Experts of a small language model.
Size: width 128, 47.4M parameters.
Below are experts of layer 8 (counted from 0) of a mixture-of-experts language model. Rows are named router (the router's row for the expert), down (a neuron's output weights, with its number) and show model dimensions 0-63. Each number is 200 + 30 x the weight over its row's rms, rounded and kept within 0 to 999.
After each expert's rows: "comes before" lists some tokens at least twice as common just after its tokens as in all text. This comes from a sample of Wikipedia text that the model never trained on. Tokens count by the router's weight.

# expert 52
router,237,168,179,185,203,215,222,176,238,228,182,236,242,201,216,196,205,182,221,206,166,196,221,226,217,175,163,222,218,217,248,160,243,248,221,297,199,236,192,186,215,205,241,221,214,239,187,241,180,174,218,143,197,244,227,161,161,168,226,217,207,208,174,199
down0,171,228,168,233,221,169,217,221,227,224,232,174,225,231,233,225,169,241,224,150,233,222,228,172,230,226,233,244,183,146,232,225,170,234,176,238,218,224,225,167,236,177,228,189,176,237,187,168,173,170,170,176,168,225,173,161,243,177,173,212,167,174,233,214
comes before: " |", "s", " by", ")", " to", " in"

# expert 107
router,224,190,184,202,233,246,229,204,220,230,180,232,236,229,230,192,216,204,226,209,182,131,206,231,232,175,265,172,206,238,198,139,247,245,222,264,181,235,207,194,282,188,222,203,247,227,156,227,176,164,192,153,203,202,217,153,147,177,228,224,206,243,145,212
down0,215,168,209,200,243,194,199,221,202,197,178,187,207,209,179,238,151,148,140,240,158,156,178,196,211,246,202,111,189,172,220,180,228,223,180,229,272,197,210,202,215,215,215,202,257,171,159,181,181,194,159,167,205,185,231,243,217,181,167,221,204,164,230,180
comes before: ".", "–", " |", ";", "016", "015"

# expert 16
router,212,224,144,174,206,229,199,190,231,250,227,237,221,145,221,193,198,233,214,265,175,194,199,230,201,197,190,150,231,202,183,169,199,205,221,204,183,225,166,187,235,179,161,217,247,236,153,222,207,173,166,165,247,304,167,190,184,201,247,217,191,212,138,203
down0,228,181,224,179,185,233,235,155,194,213,206,149,241,178,157,230,162,132,239,141,157,183,180,174,237,176,224,170,226,208,193,191,222,181,219,198,223,221,205,198,214,170,237,191,207,207,199,167,208,169,183,178,203,266,174,224,159,187,252,209,183,233,243,220
comes before: "|", "S", "The", "A", "-", "1"

# expert 61
router,169,230,209,212,208,223,239,166,223,226,196,270,160,154,197,155,212,225,211,200,172,168,179,220,183,196,206,147,209,200,237,180,212,215,245,270,192,227,217,185,199,209,153,249,216,177,199,230,218,173,212,209,154,240,230,173,195,190,198,229,250,223,196,185
down0,241,207,169,226,176,204,217,209,142,191,199,237,223,196,190,202,199,187,181,201,254,183,226,166,171,203,203,197,204,204,198,226,164,167,177,211,205,203,217,221,193,185,194,229,188,166,205,228,210,230,230,183,153,219,158,230,227,187,206,215,182,195,211,221
comes before: ".", "-", "12", "11", "13", "ures"

# expert 30
router,207,179,205,183,215,203,183,182,231,211,185,250,165,203,180,187,248,192,284,216,190,221,240,241,235,207,218,199,198,212,169,199,240,254,209,189,197,222,151,215,218,165,208,175,208,200,182,199,187,235,206,189,172,226,244,176,160,176,176,206,188,220,187,207
down0,214,141,190,202,247,215,222,190,225,189,218,266,200,197,156,214,230,198,203,188,208,232,199,186,201,227,187,200,190,198,200,162,203,207,232,191,197,183,207,200,208,202,203,209,309,172,144,239,204,213,144,165,146,171,201,248,186,141,99,185,183,210,200,211
comes before: " S", " W", " L", " D", " P", " M"

# expert 69
router,192,201,229,176,222,203,237,193,239,182,173,234,222,245,234,212,234,183,221,171,211,220,292,241,220,167,174,233,164,207,219,232,193,230,208,220,221,245,257,227,202,166,169,258,193,211,161,238,154,187,184,180,161,168,266,181,178,183,218,241,237,212,170,192
down0,200,212,236,236,193,179,208,182,160,194,94,237,200,183,214,205,111,191,267,222,189,228,162,184,195,202,149,195,192,201,203,137,185,175,157,201,232,248,158,219,220,198,199,197,207,213,164,218,183,205,186,197,212,200,164,194,203,205,209,232,233,345,219,170
comes before: "-", "0", "\n", " -", "5", "3"

# expert 124
router,232,178,169,187,260,203,219,153,181,238,205,230,224,205,195,242,199,224,232,212,148,251,193,175,253,214,248,152,180,210,146,213,202,214,207,211,152,244,236,243,192,180,214,195,229,211,193,230,183,221,187,175,224,256,253,183,208,151,237,233,204,236,164,225
down0,209,197,187,203,239,257,198,200,199,224,253,218,194,166,250,159,163,198,198,155,232,195,229,214,180,182,210,192,185,164,237,191,175,203,156,204,180,183,201,283,224,193,176,212,213,197,184,202,202,221,216,206,188,219,221,271,150,249,185,193,186,164,201,152
comes before: ",", "′", ".", "e", " (", "b"

# expert 26
router,229,184,227,177,216,253,239,221,191,216,211,260,237,214,231,144,163,214,223,188,224,109,164,229,193,213,183,195,196,214,208,185,202,243,227,158,157,225,200,163,159,150,187,197,212,257,206,224,193,190,164,182,151,200,231,163,147,195,186,196,248,206,153,185
down0,167,226,217,201,170,190,215,209,201,179,220,201,183,208,221,203,206,196,281,203,196,194,210,198,214,203,140,144,211,161,177,194,239,226,207,186,181,175,218,240,179,198,222,180,181,176,238,172,173,192,200,201,200,219,175,176,225,265,199,244,200,202,201,190
comes before: "9", "8", "10", "7", "6", "tern"

# expert 56
router,214,192,196,207,229,243,234,191,224,216,182,238,243,233,232,190,215,212,226,198,191,125,213,227,236,176,258,174,202,232,202,143,255,254,208,269,179,241,218,197,275,181,233,220,252,219,157,234,176,164,193,146,206,202,209,148,146,174,224,226,199,239,157,216
down0,150,169,195,208,233,198,182,209,187,201,242,218,256,200,197,214,204,154,199,179,268,215,257,195,218,185,232,235,203,216,160,160,201,171,92,191,132,200,193,201,194,209,193,186,186,188,167,200,190,234,225,181,198,232,194,194,228,218,193,221,150,206,213,236
comes before: " |", ";", ",", ")", " (", " /"

# expert 81
router,220,191,188,216,237,247,239,194,221,231,183,233,210,237,227,185,212,193,238,214,185,141,206,213,248,186,268,185,205,241,197,146,240,235,226,263,166,243,208,204,253,181,219,202,247,226,155,229,170,172,191,157,204,185,228,151,145,171,236,223,198,235,161,219
down0,206,184,176,209,211,189,190,185,211,178,231,190,178,165,210,157,249,273,217,201,204,193,185,212,180,193,152,197,181,198,199,199,164,197,234,165,218,158,129,221,188,195,226,158,208,223,268,197,139,238,219,207,206,198,225,176,176,195,236,254,197,163,190,189
comes before: " |", "\n\n", "–", " The", ".", ")."

# expert 111
router,190,163,183,187,223,208,180,167,210,191,195,187,272,259,185,206,168,198,209,222,195,202,232,200,205,206,167,191,208,230,248,141,226,228,218,245,121,183,242,206,198,196,235,209,241,215,175,182,148,225,250,174,179,246,211,189,155,181,189,211,195,218,198,203
down0,237,196,208,216,240,185,207,208,213,220,197,176,199,171,248,205,168,138,183,158,259,187,273,199,172,191,202,172,238,191,216,222,213,230,179,193,225,193,159,237,206,194,201,190,199,201,214,197,201,228,210,219,222,169,172,146,214,172,166,199,226,206,218,218
comes before: " to", " of", ",", " in", "ch", " on"

# expert 40
router,205,201,235,199,244,203,196,158,256,196,229,221,190,211,254,186,262,206,205,200,148,200,215,251,248,218,135,185,238,204,216,164,244,221,219,210,153,224,176,222,188,192,177,205,160,201,157,221,198,186,194,174,160,216,199,187,152,200,243,241,187,208,155,272
down0,211,298,146,169,214,245,183,176,230,225,205,182,202,168,205,240,181,177,107,202,192,192,173,201,203,206,204,197,232,129,236,211,218,197,185,239,161,197,252,198,196,217,209,190,223,191,188,202,205,233,222,199,212,193,203,241,197,215,164,193,235,205,172,212
comes before: " the", " ", " his", " a", " he", " and"

# expert 6
router,220,140,268,141,210,227,235,217,224,200,166,207,213,182,206,202,277,167,232,192,187,135,221,264,201,146,202,171,219,192,232,155,210,192,192,257,226,170,216,240,201,183,194,216,188,214,164,217,177,169,159,158,138,186,232,192,99,176,208,221,201,231,186,211
down0,197,257,202,246,193,221,200,201,215,143,187,245,260,245,156,188,199,163,212,194,135,202,207,187,172,183,145,186,220,276,208,184,200,214,215,218,167,212,201,235,224,222,207,179,144,186,223,194,193,215,153,179,190,206,234,252,198,164,197,202,238,227,134,197
comes before: "%", ".", " |", "°", " km", " ("

# expert 66
router,224,165,161,179,225,182,233,184,164,218,201,224,226,146,210,146,224,222,211,234,188,131,222,204,234,211,189,223,177,200,216,136,238,175,229,265,202,236,185,208,166,134,217,226,228,180,212,180,137,228,211,217,193,195,203,183,149,211,206,236,178,248,157,262
down0,184,182,184,200,217,202,208,225,222,200,198,203,212,215,138,200,170,201,220,163,234,194,205,116,187,263,177,180,204,173,247,201,175,284,150,211,206,205,223,217,135,198,172,193,198,204,188,241,199,177,253,199,191,204,205,193,187,171,147,242,197,144,205,181
comes before: "|", "e", "ond", "ect", "ret", "ur"

# expert 84
router,237,188,166,153,188,204,233,177,220,193,216,213,254,241,195,213,229,201,192,251,196,181,238,227,204,195,212,222,236,203,204,215,227,226,209,189,208,203,209,163,209,171,186,230,219,198,159,275,130,141,150,190,206,166,133,178,167,133,247,231,224,190,218,244
down0,222,113,162,229,192,199,180,206,224,187,241,213,200,165,279,262,185,238,175,159,194,238,223,255,181,184,176,168,200,225,208,170,194,192,161,199,200,193,197,179,211,121,199,189,167,234,205,214,209,200,146,153,165,214,218,157,207,213,180,201,204,246,228,212
comes before: "1", "2", "3", "6", "4", "5"

# expert 110
router,211,196,191,179,244,221,227,163,200,207,196,206,178,205,230,206,201,233,188,236,167,220,263,207,198,189,254,217,187,230,199,225,224,261,214,229,203,228,165,212,191,211,209,199,168,168,144,246,164,183,144,187,224,205,206,174,138,185,225,187,175,218,175,236
down0,198,204,287,278,197,185,132,246,202,224,181,220,208,180,224,156,209,217,204,192,264,199,161,216,253,213,186,210,177,184,199,203,223,138,155,217,188,200,190,250,202,194,226,169,192,197,251,198,228,197,213,197,178,237,194,187,182,199,218,150,200,209,182,181
comes before: ",", " of", " (", " and", ".", " in"

# expert 74
router,207,216,168,140,242,210,260,206,229,166,188,210,203,139,180,226,208,195,199,271,171,234,197,244,233,167,226,206,191,204,230,194,230,192,235,240,208,236,184,218,166,233,196,187,212,266,152,207,164,203,198,224,140,255,188,176,236,204,222,191,228,246,204,209
down0,199,181,209,262,197,210,259,246,205,213,170,230,202,207,150,200,201,203,198,224,210,202,183,199,161,218,226,131,202,238,143,217,183,199,163,210,232,199,181,207,194,200,199,254,196,194,201,186,209,186,214,155,201,223,184,201,205,194,214,190,202,264,229,198
comes before: "s", "-", "p", "h", "ted", "ing"

# expert 9
router,194,179,154,184,166,273,217,223,228,293,194,206,187,219,237,151,175,177,185,221,177,203,211,288,231,214,214,268,214,219,242,181,178,201,215,215,208,228,174,164,150,160,227,208,166,206,163,219,204,168,179,197,218,226,199,195,183,190,234,178,197,180,182,208
down0,196,236,200,239,217,188,133,185,220,188,172,192,232,155,231,192,222,230,185,189,155,211,193,166,207,180,214,202,214,186,193,173,199,197,200,196,234,200,205,203,197,206,199,204,222,198,189,214,288,162,194,153,197,214,168,271,200,249,232,196,181,233,201,237
comes before: "ment", " of", ",", ".", " to", "ed"

# expert 104
router,149,200,150,208,198,191,245,221,236,217,223,220,200,199,174,161,219,228,267,223,211,160,205,216,209,131,225,193,203,228,119,193,188,221,225,242,188,232,171,241,285,194,209,201,228,204,202,226,219,211,181,171,236,220,176,177,158,169,198,212,221,222,194,210
down0,237,191,199,141,194,137,221,205,182,174,168,231,202,135,193,236,138,194,153,235,218,274,184,201,175,224,199,282,206,222,206,200,179,234,200,202,199,165,200,194,143,206,161,192,209,197,160,120,203,206,207,216,208,198,175,129,226,267,199,158,173,85,206,219
comes before: "-", "en", "w", "wo", " of", " medal"

# expert 11
router,248,215,221,172,218,210,201,178,230,209,187,229,182,224,247,179,174,205,212,293,151,202,219,288,238,223,187,171,210,257,263,219,209,190,226,243,161,210,188,180,199,179,194,173,165,191,161,192,175,219,234,202,189,238,160,143,168,230,193,183,190,196,198,245
down0,186,269,252,156,175,202,209,149,214,280,211,162,174,213,203,207,205,211,205,198,203,199,197,193,191,202,218,185,221,182,222,251,177,223,155,169,216,198,263,252,196,199,214,187,199,193,192,192,275,194,232,228,249,201,125,191,200,208,201,191,187,143,172,146
comes before: "ed", "ing", "er", "ers", "ation", "ial"

# expert 67
router,202,184,213,180,235,232,236,200,218,192,228,189,151,190,227,181,221,186,190,230,168,145,196,232,232,153,212,175,218,212,205,198,233,240,196,176,188,215,223,200,224,195,259,160,141,199,176,204,126,163,227,199,183,161,250,202,141,152,202,187,199,249,150,204
down0,300,220,183,188,180,199,175,274,179,114,164,155,199,217,223,202,192,272,184,213,200,216,195,131,168,200,182,197,194,246,161,229,179,143,189,196,141,177,217,201,214,200,172,255,225,200,195,175,165,239,187,200,197,222,189,203,208,153,200,211,196,190,227,175
comes before: " C", "C", " B", " D", " G", " c"

# expert 39
router,225,180,174,183,201,172,239,182,213,226,236,198,204,200,238,158,199,225,226,288,188,181,164,242,186,179,207,185,268,211,245,194,215,221,241,243,223,196,206,178,175,185,205,223,227,250,166,199,207,133,220,204,181,207,178,172,190,193,190,209,207,239,151,209
down0,245,199,197,231,140,184,109,195,203,191,210,209,201,224,190,206,200,199,200,201,209,177,193,200,142,200,200,241,185,256,213,254,206,241,204,221,198,200,200,158,222,208,224,195,199,213,199,217,194,239,247,214,198,227,197,208,214,276,195,245,197,210,143,198
comes before: "ed", "ing", "s", "ow", "ows", "es"